config.toml
n_layer = 13
d_model = 384
n_experts = 16
experts_per_token = 4
d_expert = 192
d_shared_expert = 0
activation = "tanh_gelu"
moe_layers = [2, 3, 4, 5, 6, 7, 8, 9, 10, 11, 12]
router_score = "sigmoid"
normalize_top_k = true
routed_scale = 1.0
balance_loss = 0.000415
balance_bias = true
init_std_router = 0.0199
lr_router = 0.000436
vocab_size = 16384
norm = "rmsnorm"
norm_eps = 1e-05
tie_embeddings = false
optimizer = "muon_variant"
lr = 0.0104
beta1 = 0.95
batch_tokens = [65536, 131072]
seq_len = 1024
train_tokens = 351500000
steps = 4372
dataset = "wikipedia_en"
Below are experts of layer 7 (counted from 0) of a mixture-of-experts language model. Rows are named router (the router's row for the expert), down (a neuron's output weights, with its number) and show model dimensions 128-255. Each number is 128 + 32 x the weight over its row's rms, rounded and kept within 0 to 255. Numbers have three digits each.
Before each expert's rows: "comes before" lists some tokens at least twice as common just after its tokens as in all text. This comes from a sample of Wikipedia text that the model never trained on. Tokens count by the router's weight.

# expert 5
comes before: " the", " a", " his", " an", " he", " 0"
router:176159103162089130097109092118157140114102128118137176179152135164121106123105166153142094139136076106162139130101053133111145068107118112133114130134157129145131153078084145103086124152147136169139095104095088130122204116173144096094119175121128152186111099146108133055088169145103189164166132082093176126059132078165134136146115138196149143141146094145143148143167071114138132123144
down0:148135144140074122059098161120121096171189106104118133204121141114128127038136095148104145114136177099084140114109137110126163135120180139112125164099140140127122154082090178181109103094109124156134109133105091186106100085183122122120138130133113138137152097095101183127107156140082174159119111193128114155087148102150126110118166161087144108139140149199113132067020134170132078157148
down1:093127139141136129157185152078131118149126143124069105088154102206078153196159099057128104125139117064139098082183130089147136128093104135160119082098143144105153114187166123107147117149092152097105114086180138079158095124142103107147089124142111145083137200119118166136125101136145200138091141149167126134166104120153160154117113123162084107075161112099103153107164151093086092100152
down2:066099182053214105089143139156131116135147125153141122150117165131212151143101085137097143120128111137104087106118144076097065171117167130125158156107094157148112137120126133143154180115154108115153135168175117153115070131108090120171178095081144161097088145178121156133136110132144098207124128202141149147184158079123198080106170147130098158117082169142100119143112146114162131104054
down3:150123101133131145160164118093139201197099047130123166152077111070123100110097160128143099123106144141121091091168112112154139080116125098098104130146106151092157196165100074179100114146165106096157100182176077092072121060112151131106176071121123116099067167136110140045122123118103178139138112151106147130125120129151174123129142122149170116111121108083127136095147140123114058115160
down4:111126101149146150109073125075142172101142131074099152085146133134163139057137108138192134086120120150133126130094072143114137118154093102120134169093146184102174118107173161088159135157141093082072104144129137119144107097117149116096187053089118129136162155100100120176165117169059149129090120100134163055071134134106106123134153172177155128116126132124069099069074092132156121206137
down5:110131110121111140114133152198139135156111087129179074101102142168109109134177117104149190033130149078157104137100103104126140152124186191131136135176072019159086107155136145131118162138134089109138133159130113124067101147071106088150124102133133169138129112158109201127091145145101103111100136126120114097107149090122138088150111154177118115176148159091083116148109154096105156135160
down6:098104090131118090106137099104101131157155129106108121158176121113114114066139161086120163121124141156130189118125146134152096077185113153166106144109164109126155157108145154149179165130125130167215060137126152106136109153149110097122145113099128200091097119129061086137113127113189122144080161134081077145156159190097121088186141147140108118101120144152138083122145073084140111192112
down7:062078135117117159122110155122099176127161124163149114123126170158106159062086130122123134118168101113115120122098138101119158085112116137140168095206105131149133172156165091067126168107104106132136090165095117126126113119200138116152127126155086164071110127170165138166111174208137134081096153151175083105167126169119155132128141119077134118058125138111096131102098127189129130097111
down8:179120094146170144136147096186145220054105163133137114110127096157154108077129113151201143119141125082141108122120089074053120101115160128097150160162167117113097174115185133074185177154199077089102098134125129110141199103090114123116100083143142150167110121134150195184171087162060168151161100103141091089113180143123110127141104142176190163132124147152129076098129123106188145117148
down9:096166138106141146112151126085077153154109162083177123096055112105107077131159125148099115103136110117148130119063123150118097095133075124110131082169115135089156167149119100159175152117139095136117155173134108132111149161158183110128122141160151139080172118143107133185142081184184101089081163163166144111116123154091203092155115152132138146157198173063154046150129095167162159172131
down10:169099093064117156135146038148116111099124134098157114091181131111212105100149154151144159142095105099051115103063141043122120044110134113146176132143139142139173109084102158097121148119166111120171032088093152067111126199070129119141136097106098152165120157126111142116137111076131128073095105138111110139112133164099107114099105082111105117180083136131092148199185095050099123140164
down11:131121206117112103158104101123098102117109111087178136138096111113113158141113163100146165164127102115118128096145159092123127157124174130111189086053202105142088190070096121126145168194150111122123140143195168130123125096130126122171120120195148061131103165160098139117152079173111152134115130123126120145091119118156045128103196216113136143152135095109132193135106121143139076124123
down12:102143104140121139122117213113139133155155115139083136091157073116096146153137159136223077089125130131112170123098159119170133122125145059109143130143117135149143131103104140106105134151089172135114162122168167119132174137130156150092065135113153177115157133144110135175092113104147104131146105118131098101125126130133165179150170171139057135092134139142151204181108206159128082136149
down13:127116103180148124116121085168140134091129103122104097114150108127107149134113154150134087122165143141164139032208146137111112112133152142067146099099172108108111162148111114216130062149139152081129139149135089169128155157162162156101101150175110172125152201156107074138171141095189147131122094118116156131086137140115091137141142138188094060158088120112101128155208155156154152140166
down14:147069072191125121108163088108091153112110140153162155126146073165105184087057098126135104077137170113100140124125115142134159072155183109093078156150097156154160131104128122117151150121137111111107124130061130132164139120135106126149143133192148143167089221164098135152026141083128147141155103185120135071105102115129102073115126137100148143143132141163158143112134073079151138140110
down15:188197102086123163124123160135152124152177108118128100255177128129154164124127102073173170150104091167173145135183127122141171117093147080124117100117159146188141144112121083135127126150073172136117125134185065162168105168113130131162149112181144124181130119195109123108166186160112165156164139100142070117132142172079134140144107143109092165078145120140135151120118127129137180133118
down16:157153111120166107120145196141153097183117183131220116148092144146139125097106092125179137122112131143129094094134169148135185149052188142080092135090169158136098112105144192110130052148130111120163165118105107116139153085110156159093126125147128106103127154146139083140146139101136105084064161079076098157114057139132092126077084128115156124079156122079093129155141118123086113149089
down17:074157153089145129106121126075144181155158113113105126085161135134111117119109121192153103150153123148088108147131128179180132107148100128129145139136185158078193142113128010104099143156171129106088122129097098169123096117162165108130145090106070191118165161136076151095170138148116061119103134111138181127143170127125137162172144115119147111176159064140084175150155138162166137131110
down18:146109097183118093147143113138125113170162166137144137076146136122101163126124115096121160144079145154073115111088138094168175135181068202149196060119127170177130140166115154143183131072148185160100119175127180204148138152131125158090163105166100082110135113072078142166131153094116101154155078181120124143156151119155133086106109145070122117153149097101162139080150121102209129134126
down19:134134134102203168111134105108110117119147095164179116150095102105098078100121120099127151146073155119021102165161113095134066101151189097108121120133198064153155151171160092108100124116103133135095045137127118176126113150063138118109096180122126116131078172143096084147044107116181170141179090196109154122144146102150144064151099050145200126124193104080113076057149075158137084090091
down20:143099140095114174071144128141097125100123070136130100173206115081165101162099096133103114199134132202094094161175067077142109138156153175145168125078114148140154139175119182111102113131136145102136119123108123131092081143092175097174080102178155155163110123126194175118160120147114146101193088131121066109106137147136091084134102110122127154164113177122100136114165119128103128165122
down21:163146122145123135138202162099211043120160111151111148128121104092170157150087113106056161119113116171099131123179148120080075106138146079127149106130154076183131174172101128141109142142119107176111178164143123136105100057087143149159194154200137165103105099164176111142078157113093157103153117132171128088088138131111102141167155130122137154145131180118106098086135137096172093150171
down22:199053133139144129173120116131082086110113109088106151131164097134128125099145170130213162091163107142184118136152187193148151117105136107133078166129202152105132118093107122161128118072140131107053098121148095118143148143169206149220083152177091133113126136115155084121121113122137113169108134133126093147129072114138166173149121089144119135114102143131178120141144165143119185166164
down23:154179134118180135153174083123064098122112148093163124103077169174109145092197116109120115184108146164116124175152130172099180127144141107121093116128142070145048141176178157131143158164092106133137125129107140147143139078070127143134139105144140149137050150166119166113155128206138089112146117096119094136151085120130106094123158145088134115134137098157136135166094113176160104087141
down24:163159107127156147181096193153130119094096102128136094195151154076107122111088123127128169117147142098062077142106109148110130143121129109120123147155095137150136112123128129114123097101137127133164138092053135174076122095099095168111170171109141154144126138153134136151161165174143114113135104168088122111084156095128101205108187152092121088201144164100147105093125110158122111071143
down25:122129123143089090088186135074113122116108131093144156169113068103157167135096118158197162152159090114109153146153149111123118076161131150121140129173115076124183143115120157118205135103120077186107104167153104091052157133125135155152101120117116113084158126113128189125108151120117075141075097137143105125209134136144065136118157153123147158131100118154108166153147099175150140081088
down26:138139101138119098088122155151144109106159147157137128114082128146186096115136165110151167088159135136126072115126164083152105143122164156134079117121138085126118097079148090093131134127151063119172130132193118120080160122120143068172178118126102150143108114127089159226095132107202102147116051183122121149088112116140087083197117131141135113093091188125130170154180099147171100153062
down27:126100080147100140127124090128116098113149154100149067110089084157141115099154118157146144116178066166110162145120118133149090155077164090182086111157105163155110109051188160095122147138161148103123153150064115090134132143136158146164066162093095128163130124121122145129124135110113165090140083130114198152077145117117212108171108101056130114128155128087125138105142114108083165119128
down28:140098157142133142154120075165166180118087127162088121140157157140122120130155112137095106072170120206110138113161149130117137191086136096127095143067135141116105124168122156086165150173121154137178114112120117136144176134101091102132042179153102178147096094106136108135209094117073116146088112118165093082156114170055156089162121098132163135163134188133169095218161137109119152143146
down29:101098247078112139150156146208101105167119159093062074133080107088107192143145109167067201101135172082121127140082124173141157132113071180129112109148156128116100123178111187155090112157145146128118143171091147169092135158100135094132132150118163111104086132140125092053149130101096120123139087131146098186142078135174163118084124121093042090121061109161132095144168162089102135142088
down30:049130151080166133080142144175130075138144145138069088129155146124047141106129120082129162091143142203167132122091124166201126097127122122086144174152122143185145063165122140127114104177070100151159129125122102148088136141105141149159108087126185136054192154091138096152203129154140111061107129103145070174104121126132156103116152156155108155125127136075151140147153137192134109088112
down31:165097097198175108080106145135116109136136126114167129084160125123132167113139141117107147153114134165085138170148175101111179130167134121151112140098140111128118128144073080073164116082126116129059151095134145105123105119145126223078128069163136070119230072168151115124080150150124110093069162164141137126173056133155166127112097191168143155055144132102131117108110148146131111130171
down32:106156158125168046137164133166154132151113108156150193161133122142121147141093147140212125169125188221137123126114115130094130229066150160104122113066129171137153147132091142096117164192124105127177151116116160107119113157097148129154096135137144135160129067176175098151196131125132163124147108130104196144141127096093100180157130112112168085144140163155145157163129176134157104117129
down33:091064152157106130148099111139095142088101152177161160097155155081172172088145126148075126134204114114170155101145180132129167154126120151118099179086089152125108082120159178139131117131113150091129056119116126068158118116164067124112123165143075166104121130120177088133042147104144067074164160092112151172170065138136131156130149110171146124085152148190086087172147145091179106151102

# expert 14
comes before: " the", " a", " an", " his", " their", " by"
router:152116134221063139099125050064146109135121138112125170172182151076084146095129150185173135163123092117124109106161081150127177046152180084077156089137176149154116184067152173089089094114107172179083097126118161113162128119162118146082130115168129135160095094106117161067102109081107147187171106143073156147110141093146143146145098121178149174192200071174114114123100130095134130078136
down0:121103114082225181092050118180127142087125097129119175162149152130117091072081159181139120117123088118165152143135185144097146121124149100174170080136131153084102094155133119170079095094126083089128150205112126128170195143145147110124174166132119146125192122171118149153105110160121160107078077126152155111114148128132100153100205163153146091140180087158084100132079099095111162117123
down1:112132111126076109118129131058146153137136108110149108067094113131086086129204153152128087130095154085135084177132097115123130136180121090089153127110165095138188126141132137129088112090131112091090105190097107086116115133128111185137090162116063114221192184111109115116061121202090169153092160125119139119195140159144159160109138123164169139057112120191128084113144187101132147070130
down2:126133076168124160128128157126168161034135103093113127103140134153109160151103151117171200139091141137054187093123159119118129121126149100133134115153118113109153150163103099117092096045176137155121175102085093116148175118118087113082165131070141118111099137185151175114130199148142097094081139168124122103174162119128105112088161094113149125146196066115143081105114158107145136096190
down3:160113063189150126143131145118157135149138146143143125146135123115107142117044098160150118136122157123138059127127096114106079113119207112207089163154138158154114157119126125153138101186141087158162119102169097119168181179132139152126153168171126157137091110135106112129154110135089120168197196116104175057149093087147067089170161122182200194152135079132130178092086078157175162127107
down4:156132063142114144142192176107082162128097088122164166124144127153138157148141179083151168105128049137120135106119132094158112137084118165079072076181106139057149102156098126132199101130141205078137106119113123098113127115099186150093167199133088138109137123195138140110111097179085142125096142080086072134154137133137161115118105122089116111134178170112076063136146090121122105176131
down5:088086183116071182147125177113090082141128149099138126160170137102151125131105144087116132066122142141105092157130142081101092164138091175150124137103089112136166066135103110179095133119112105133179130078133100084117135142148123140165172114095068061138129162138062155110162098161118143113117140136113078101157146149145111128105118105099143104160213151095133129127101139143215128140082
down6:134093177156120145150109100134112110154169144165077072149124096118154138096155058133134233139197154182056081134108111126153131183167125121096092111161141113121113097119084111062167068122091079087123134162093105125094134116102121166096079087116126162088147196140147114133127147112140156104103182154115157145136105072199076171131119140102113105063087125090131144150128119076135115129072
down7:181128115093095199074118118160144157122081099146121149176117185092102072150079139173147094132131189125206168144120104141155124112098157207128188125124139133148098129126153164107094088090136087100141162224146100113153154101168161136126201138095126082174137154161177146086175160197115139157108119126110129108094103107113164173124107150134151070199103129128130132133133074113114201117155
down8:098127060104082050112117062211154154076066118170106095096200127166195141102126126135124118129085135170092171154141129095098111120103076185136155118089162132126153091156124115120159069079135150127138126087138108139109199109134113126145101074118134121150185159163104111140110126123145138097073077130075161151148147146144159128093129125166107115157089144095122092156110127136107129114117
down9:121136043132114153105128136176177172168130070135131094052122127105127137120078092186127136147139121110086086083124113140150149103199104096162118117067133117119062062190108133112169147125133092094133111120114149100123158072148096124135093134138170166162153144143103121107170160145093163159138126167141111181120133177136121102127124153104118142162135205102115148065104153088103122131098
down10:142076115133165134135089157132116121135185095142099143072084106165182099104146128127093138157200105131174143116069146124113151162063131153122141167092154141125147109070161098050115126156130177117160112108098148057183121110140076124196167138097171072184134150168130119114137130104194176071114135154166155156132150134114058129107090123145118107148130071190089129120190156152206119140128
down11:127073109067159098136137171175158153107144099074078135113133160121095139187119157130070135143090127159092145135122147178092078139116142162172190083158178143127108055137093133109138134061150174159128192073148140147170107140111146104113111145073089137129152118099116080149141158099194097130146139071102103146095110144115165150209150126091081124151085117116085118140101183135121113150130
down12:070074088138115097055158147115090115115121084081160119126111125109169141121133171139161118133131102092114094158082137142132163103077107150094134142201175131125070123088092140117160099064190129116180107115054139098149151118108115111089147137172082127070157149184122105117091159060133125116123077171148102161137096124135164104158109163092178098149096120131106205112161149154133104133104
down13:125052120117107108118156168112136117118165134199138138135153130167151098090092188095138127120123161049110130127142144131146147143132174158155157122151147138091150137095138141145171193079147097119168083191086140085156137086160141125101119114130128177113103093104137083187117169135108174129151108159189157108119141151081120125161146122139112190166122136129133153112126104123130129181085
down14:103068160123096115189134087172139167131118132141145123098128096143141101093109126130168108172112113132138091183086147141091092096068134186090132088111153132133135128107124119122174137139148074111143123088171110090101106121086097117050090162149138094100145109145130099100146158045099095138109124124109127148065084106171163153113131138154127122074119143101168175104123145120152072183207
down15:126107093103158125104131086159126098088218133068151145122130163123133115116153135104128134142119162155119132193126077152132091121150127070174206156169102153078167148191151064140129132206127065216146143113097117107089104102111159124105089081111135097176135151125123109158107110189162123120115145109079147110090102095118077105089130156124069125148126172080149126131137120072146122099070
down16:158125147130133106146151134135139100124148129151114151087050131120122116135115096137133089098060099112170178186131106160166062126139064143156125129116074141097185084130133134130083094141119129167132132086132122173086110173095119111101195131077118130135115135092147157141159141154124105108124131168113161146095156142133101138125124134080115102146121118074187130129103059061074147111061
down17:156095143109148159173089140122202078139116120150139092078122019158094175179102072163189138133155159081127142110122044152099064043157059120085174119075130107155147106063128098157079091132106132171140101079142141123091093227151147198142122177086153105128125107097147138188130123141097108113123162099100152142164178168137086107142149102153058149095161103070161090151169125128092092109147
down18:142096186114168137140107160125068066047121079104142134133135078155114118082121123095106174115121106159157185157126113092097089136164132122132091100115112079116116114134195119153145138118114153099131074160121138125123174161160090107164045117117134140153180109102168115126133156063168136124111101186116096122052094189147079169116158113134104164171155100144131155121172111152124111070067
down19:110094187100166166119132137121181135180125085070096133164185139117113145148172145108187114150159175131106114185145084130119114094177128076138144102185155118123163151154079130163096161154142100113122117107088125169113135116168182140141107136127189154139120069085128162142140120168119138171159088139181134205122186106092114088131143168104116122159100121106116182159094072138138104136108
down20:132150107137116152094127105127100129111142100108142138080105095119146078097170124108134106174098145153089139107124198082081188071130185091125145121125152084081050182072156092144169194140152139047174160155167121133148124121139168111120074074137156129099116119150147141142128120114094088171108050107133098135099142141128148105178083144172104178074112085129135140114119110170161124124085
down21:117091126122119110148092188182169172087190130126135068094121088127118120148153147123138128146068105141068143162107129102114122148124115160179124146190134162146140155153151121156171120119137093107137118120162126127142122095111100100077145156146098122125101152148125153127158166086127171158104162173168153102148129120147143102097115167065152160121084183073066139158109151092115130173136
down22:112129097087114123145142120140103136084174150104174120108124141155157107116101111108120097162166157141102080159089137127137108126151118240093161158163115189193110103134060088144144142170158132192161120094148104124114152116082152131107037057052099071047158126107114132154138075094144120136141125125112090107091138098165127107044115150099110104090146148080151117186155144168077155070182
down23:120133128069113100121087154099174185067141064159137147110137169169099132143131164136160134106084119124156116113116132109132123121110105103156156114095112113119146160088176129110150159093116114144105102182130154098172136171135160092150100160088169172104164104093137156112138150151110167108122075124046153136067150138071161161120150124201135136158111099164118174137148125165061108134164
down24:116082099125138076106124118130097099074113104204152138088095106127115091078139109166140109102148124106184148130143061151135082163147133125100134206063101146151162142108145188103080140142062142139135110148155155087110098173164103102112184084091124156199157114100116128144157115130113114097129098068086099143119128120107032090154184175064067147087100160148095128081105148131140089146091
down25:152141164177119135099161107130121160132157178110168115093138093103145126114170141137196222094086153117093146055079218142091113115149133102138152191096158125170155121192159160114132130088138124139127131071101136129105155128082097113080146054164148088102116103106106068145098139135103100136089148124182072175198115139120118147114088124169112121091142179131152094141148118123076164086173
down26:146152161101110100151185123109166130103082059144179175132099124039146083149100147145102111092079096120145206151147141116158091125116071162176116091119153110126105096108137158153067082111111059065131142148122164154089086159124117152134114126096103068116121103106155084096172099166146140101144172124134170121122182089144167119138136165120120161159136112134064175151067132098170119135175
down27:123101173188123197131142101136162128080116106150089126170123122117122114089114168156151113166136166150083118176074101160144140134141149132093086193110118155096112140128135159128118170205096087198123123123165157131158157136148114155170172096189120166140098094130178139120161150079088102138144136075157154136130133128161053153101164109131169105098115167101189119053081139048184150148149
down28:124096107166096104107150145070144164099087108089207134175088103130139096165089072121147138112090126151148140132072126157166110104178091172169150079109131157158174110095145138167095102114152136100084138138118086122138090149065153081134126168123110133160153188099147130174152145153139078136145123103082151118111213171181131137142152109029118142111160100171155127116135112113183115121136
down29:101103136138159138112137119153109143132154141128139177098098053104153102098080116073098103101142147115123123109130179152144116187112176123138104127105117118200055117082094181129157141105097066160184079167154189107177152130125105094144221073184149124125097161143069131181122147113160014136125105117119147088154089154100109086170094115127143181107133146153163099119158082108167112096150
down30:185163190154124185123118107108084095120093086189134067136124105148116137116171161102066126127121129165144097174139107156167128129126127102110113086141131091107081124171096164141081088141091122101094117110121089120064105148075161071110152128123160116171111157127082122067141064137149090143068150134146145110128068159173169082119089180097120150107122093171166118154105179094116193130111
down31:097105100097136083173141140166171158133122161142099121073144120129114068101180099147091132103129090091130112129070130133084094135056157148104110160068125137103145089076169131175082100157160089054104081129121089151119103133164110136135157162109152141127123153150152187177093148146085151192121163114147129076129128128152151101149068069113151051122126141135076117178164126146161113137150
down32:162183110103124081133123146103156130113144077089145098140136091174155128141139098140166170144113137073114157143121074104116122133162169101145116147110113086067125199101133115119115131127067130158096116083103081146116127196117119074122104126122146052115108130142089072117156116079158117117136116092119139073120169113070118134186146145146084176171128123147111113143144106138149120131148
down33:140149110124162132153122130146095090135128087088144134163125137177097133161138155094173152155151133143163149154123060143194134045189108127097155131139175190143095126144152091130135065094125108165113098103120135073136130123157130133128100130095118133101138131066104116141098174097155143108147148122122112112149177157143151126138165188105144185115091140100143159113069200169089139129089

# expert 15
comes before: "\n", " The", " of", " In", " He", " It"
router:144137132079150127117106128159105156125084169168092138150118158147135110194113120108165126114169125160118104122163206128103081133096160094103107125120076127152154162208126107163071119144166154097113119078114113174091127143157083131158126093128094128110144114107085186158117128173107167136078115107143092121127152149134136118124184191144094154169059189104162190163168166182064134131056
down0:162127125148097125080104066064118078069156082149089144148127145154177159125088107061133112110148153125059128110119134109126184165119169113063132124127119143164117091097122097153117126104075123168164113058126135113176171144102096071156098131169183129076120083088120126132105125081169113065199091167143181119101147162139153161152090111128124169135176114083108111120155091111139094117127
down1:060126149127115141126152097158178069109221133123151160070150127126071118071075080189151151116156167171133121113108175086103147128132115158095041101152108058108118051120117093111127148181088151128240181209124123150147125121104130140158140128091150175181147107140119125091112144126152126144058078130155144141125144144114151160115088115148121134125174093131103168154108080129134127113139
down2:138146156133117126113108105158075133128147108127085113163063100133151103129105092046121162136089120188158155118144202129076135094143139147110124111086157097124054132125162070140169051168177089148094117145123143146110133106049177092104126038176087196104188186127118111133182124135132072155114153139130158128097156089149129104111102091044099081052124133065151091157130111151136102103152
down3:050141133128095112162111102189138077098141179101071100137163153079159141133177096098143099135146175132150097098218099137129120215120171200159132189159142141061052077105119122179137126114095102108066106130126133143115122186123192123148140173081091161135123163163150119137127132125160181182073099129117082136071151100108120078139130105127127147107124186118190151149141128095106121142138
down4:191118137124089197189103122086149116083161086122085086103178117139191110125076135170099084126128126086088126144150151154170166155173128113084144136107165162179115128148121169163074156121145080109125174078165095087157089156136140130111164170136134123094111147103176086125122085157151111119059162124134108126159185107120117186188116136122182097150130095150158154139117131133100093136113
down5:222142134161156134089080113199101132088114171165174148098077116095124105126070141128148121150098151105161154122163164172129180115118162141107115089114084148172114130073169126172109098149142120113123126135200106157119130154139159126169189114162128114143131099162153148161093105072122084087116188168064182077128115113148193079126104119146125151160150100095060162089160120171126120137123
down6:087120109137119138196136132120112127153123119121128132107116141061151156117186107118074091164168086138052134140156119151136131138107105118108128043138176161153076122157146194146150103123141109082173046186100147116173145129154150136111131120081094115051114132144137088111173095097090091099116121164103049143151151128132164116132170097112108102162131128142167137143141085212164140187210
down7:076101096102117126099149097141120090086109102060111122127129072145173148105082032123150123191116183138190176140169122183109122152110108108106132091150089143105077154068114098155049153104155128162150142207128132183181092137121077134177128095166138121118030116138108103126103148097147125143107113083135122163104119132132132139161145188132099145154074083122128151093130045156075127087130
down8:097193107135108063099169139082090107117143100143166107153180140135127140149167072159187144128110092151145142141145166162119104177110102108136054114136108152123180133203070111150145128108095124207156146208169104074115074099119142142127152162058127207129185092155130133127105154107171145178157097129135062153127145094092115108078169120127151156101114181127113074124100145129092224189113
down9:128106116111078134153169131146119124147195186133098074142147124093112121178158119177121140072138116149070201100085168089129157093077092167108058107139167140113103160129156140118154102166176123113151132118103166111086117105148096140123119162126094128079142107162071097094128154139156157115108098141173191110111193139134072144130133123175101142119102100120107114127168143156137066178138
down10:151148106077095150166184191078129060129134133097140124134131128109088089094089092119134111141123147127136144164135086116135148151129163160134112114079066113118160141120124175118068161066158098142081105153072207073201138124168158113152097064184140114131177136141173058136073092130070140123136201136153147099158128157147149064121108116169091146133134124098121116185162194180137183136124
down11:122067090144122149107101146141140134095137105075164126152089123098150130130116138074142109083145155107176094129111152124121146118176119145156138108179126094133148108121092153178145148101160149098128103099088155108117126152113086126064097153154119127108170154092154113128147173168176149134158153115127082142179098200150120153154105159106123149145087113156125135149167144167060127109148
down12:135072079128156093069103112114117150143178132100118145115087158103144141137119111163135162013158101169053128131139184206148097108127112081148116149112096127125105132100113095113135087128140071116126207111135104122125137107148105089105140137116105106120096122150063111175127183140108124112133094134131135114152086129120086071109160188158155134130137106145155136091129119126093159141082
down13:136110123169064113078105142176108142149116111101077134160133106146129139176071063194152204098071088100107138123147052084133114116133075140133110113163061108108186096154109115140137142127152070166137118199084149131121083118078101146131150103160168146123143167112110189144190082115133126151114148044165089164149081114147122129097092120163195117150112154156161121133117135086185115071138
down14:088138085146166100131078103050121154155178104126161158177140133101073161149115119108168115128122121086141137135140136089128118129142134180114163157169075107101149099114132121176121139122146140155207128080116150117147108139092152112096101148102133156079147170151160083157149136151095056134128136141150077154127151102178126091086176130110131140110114138156083077109145145198080198132084
down15:172174164144116171113121142120149131173170095165086173128165134106089148114125097130165147126058088134072110119197130098146115111126103142069107108109129198144104097124084118118169149166093145105140089192143107087131176146127095166168158139073088106135074141132119136113144108054135146113116140133083101042131190132085166122181115098047091135127123138134097188126128146150111109121148
down16:110162087105128133101152137157136158147145125103154110158170108121145141097089093139147154154190110091150102103102078108139185078118120122080180182089115074103095145112138105064144131108109082117100092113115185137095187105145142151104148137136150103072123177108078127121139150188125140185137131145128162106127080136094159093091090099143116154119073116210114105145109115101127138114107
down17:143118131146141123160094109136119129134123084077128128169126092096149129141137113104134174111149120114171094115103117057120097163104096125137147103071151184163172145111164160107130128130128109152134114147161089151119140157162138096177162144087136128155069150111137162107095114084187145150149145100135148185088162178128137160147102148090125230189097133169175139097117167136166173091126
down18:155135086111093159103112215133094168149150094140167120149127139126148103224165146136168100063096123091186089155168142130198115166066115072133101172125129116099160097127172124122070104177148092112110155196104142104143067103113107129073104094100089130085128115136140165186152168131105145162183171152136107118126125087093154110105157204138151080126094141173182117054048151169118151133154
down19:083151147115145151091132124079069143105135171130101060103134124164115075120079106128134171157101112154067165066151133152119169054199142093124112107072200144149084139179100080145215128097139155106096136112080143137105115177148044114116141099091137129135148118119116155109125130156154141123126110173128160113161109093090134163156145203146112200136140173136106110093113097102160147122153
down20:142172128103158175123153103136124099126140100109144118097119134121110129125160100139204116108106106068129167116146090148073172089132144108160149093145093164157118043131076068131189183137076130137130149150125081130156162112127067144050168105109115149111123117137126167083170119168110139139151083120143117177118133187080115145185115128117109062147164145122115174110138098154132118179055
down21:143108144090227112153135170128065145150142071127160102102127157144095161138126117129180134123142106082152128115060137139102093129139185125185172083203132175163166049126109092148096132107151139144139128143112156147097129170146097127108169129166129127145104173097151109080108161126065108120094122175131145090135078121078128073057106134118133104168125131134137144154103157078141108114153
down22:082122155105144081224197141181174146157111179123095146145202155129141115119167114065097099223135154117172137092068156161075136150068157107127147108122143128118080081086114119120129222138132153150101137125076150123118102135115202088150086198147140060139158131136139095160104121142169123179145103106121154159088160119130133128117153130128087121101123198143121069074166171130153117159087
down23:158133080210099093172125087185169135059094125149126128156157116096131135075113144120080136097100102219096133111132099105063119131143132146127097151092151130127081128172114164070161091101082078153130140154215152164213191106152161119146085138110154135042094112156099173149119169101103100131156113141121139115164142140098111091126105139129137107157122154174162126116126108138121130138133
down24:121154152184107100171133071125144162137142121164167147113191139120112186152166089159123125083108113124147164085133157127160135118054092121113116112125129132144132134145132112144061106108154193109162200127152154105141166066043156105148147148139125101141087082104088164133110112109143100126112179145126118132116127191088104163107113128060174082112147177123157063103116125099078143130086
down25:158187084026105150125196142157138133064173119170150111089139149135116062098112149139129164146133117131149151122136145155187119118097101137114071142215098100108134089137096123107090091120150179118117134081095106129139167097153140157132041055062163125093152139177102156113177113189143101079133131160119139081166100127133139117147138172158148060095164178153152169173079114123144113144094
down26:115190135164155133162210122172157122124185097107158105127166162171133138100129132159114054151110108057146100154197145196101098122121144155130138119077119120134038111099155082101114099122148125197132100114131082127028115138140151122184108060073109150090147121186098115083169136148117093160157093159159100145137120118128103127114148170117157152074173136115104173119103146155154151139201
down27:133102152077118118153161138093139135151113152140113113121138111124180128167099098147127075153183087136074095131085154116124082173127127186046145099094117126228082134083149130120171121117112124130144168097091112097134042146141096181132164110125142176150137092125065189196101095079152180160161120084122109134093101138113161134121103120124153138064147137125062190125118135116185176110102
down28:102184131125189091060120170143138143148141149092193124126089141103132136099111122158146108106109140102069154117078126124118136093048115071143203116108123157163152094120104111125152095175200123115102123141186149093192169147083100138100149122145097088133109173108104110085111071109132182148196085126115162105096130151101120085117141140085116104169135170132149108082148118155172097191154
down29:150146144053105171117119138081167094112108137178083139186127105122105088055134100123129102129167142126137144138091141145122152118135134139121124117131167149105067176139177126140158099091152153131150192137097118131146115129177141171085111137123103161172108079177104136231207088135123115253132040123183160110123162109046090150179157095127100134151096126166104147090129155125125145088161
down30:129088114171169105122151092106126167071126106117077129035118148142125150129135134113083133104172096066143123123150080140118143159128143108108101125110125141044139111156138100129109138139136084094093113148143136124111143137162124132086077180189128136138170120130169103142161106158104196109154117141151143209138118103143208090124095123125095113107116085089170163121124124061126160120192
down31:078133061098094142117131129116153118110174136151140102101101127085162073091161102109182162159119114160122153139034145101159115168110109131067142102185115042115145131116142115118105138110101161100105101115140136119128145138076189159133154145161205130111104185115125166178128093110095173123143115159120048154109081110182148150076177136116093115083089164099092080144148117136039101066126
down32:130140147153138118130127134136106106134185185173156113059173118183127070143096090128175117157098155145145084130156163148137126119103076134137187147119115060133103078135172098133148177140087087131113167099178109142178156128075136138166140159102098140149157150064143228056126134102130182074138092118157060120177103152144167162098017072084139148130101103091140099114099173065142140123070
down33:126151144114149065086072130142150160108110088191144119142126065099148214171185127091125131174137121109176119113137104119095148130072047112161107131155227133130077154143138109156191063156168173146156166067149198062154135082110120149138123126166105101126105119076127099122103127116105081109157145088100119155150102129128124145138069162148196078167145086116141108111098105142118144121133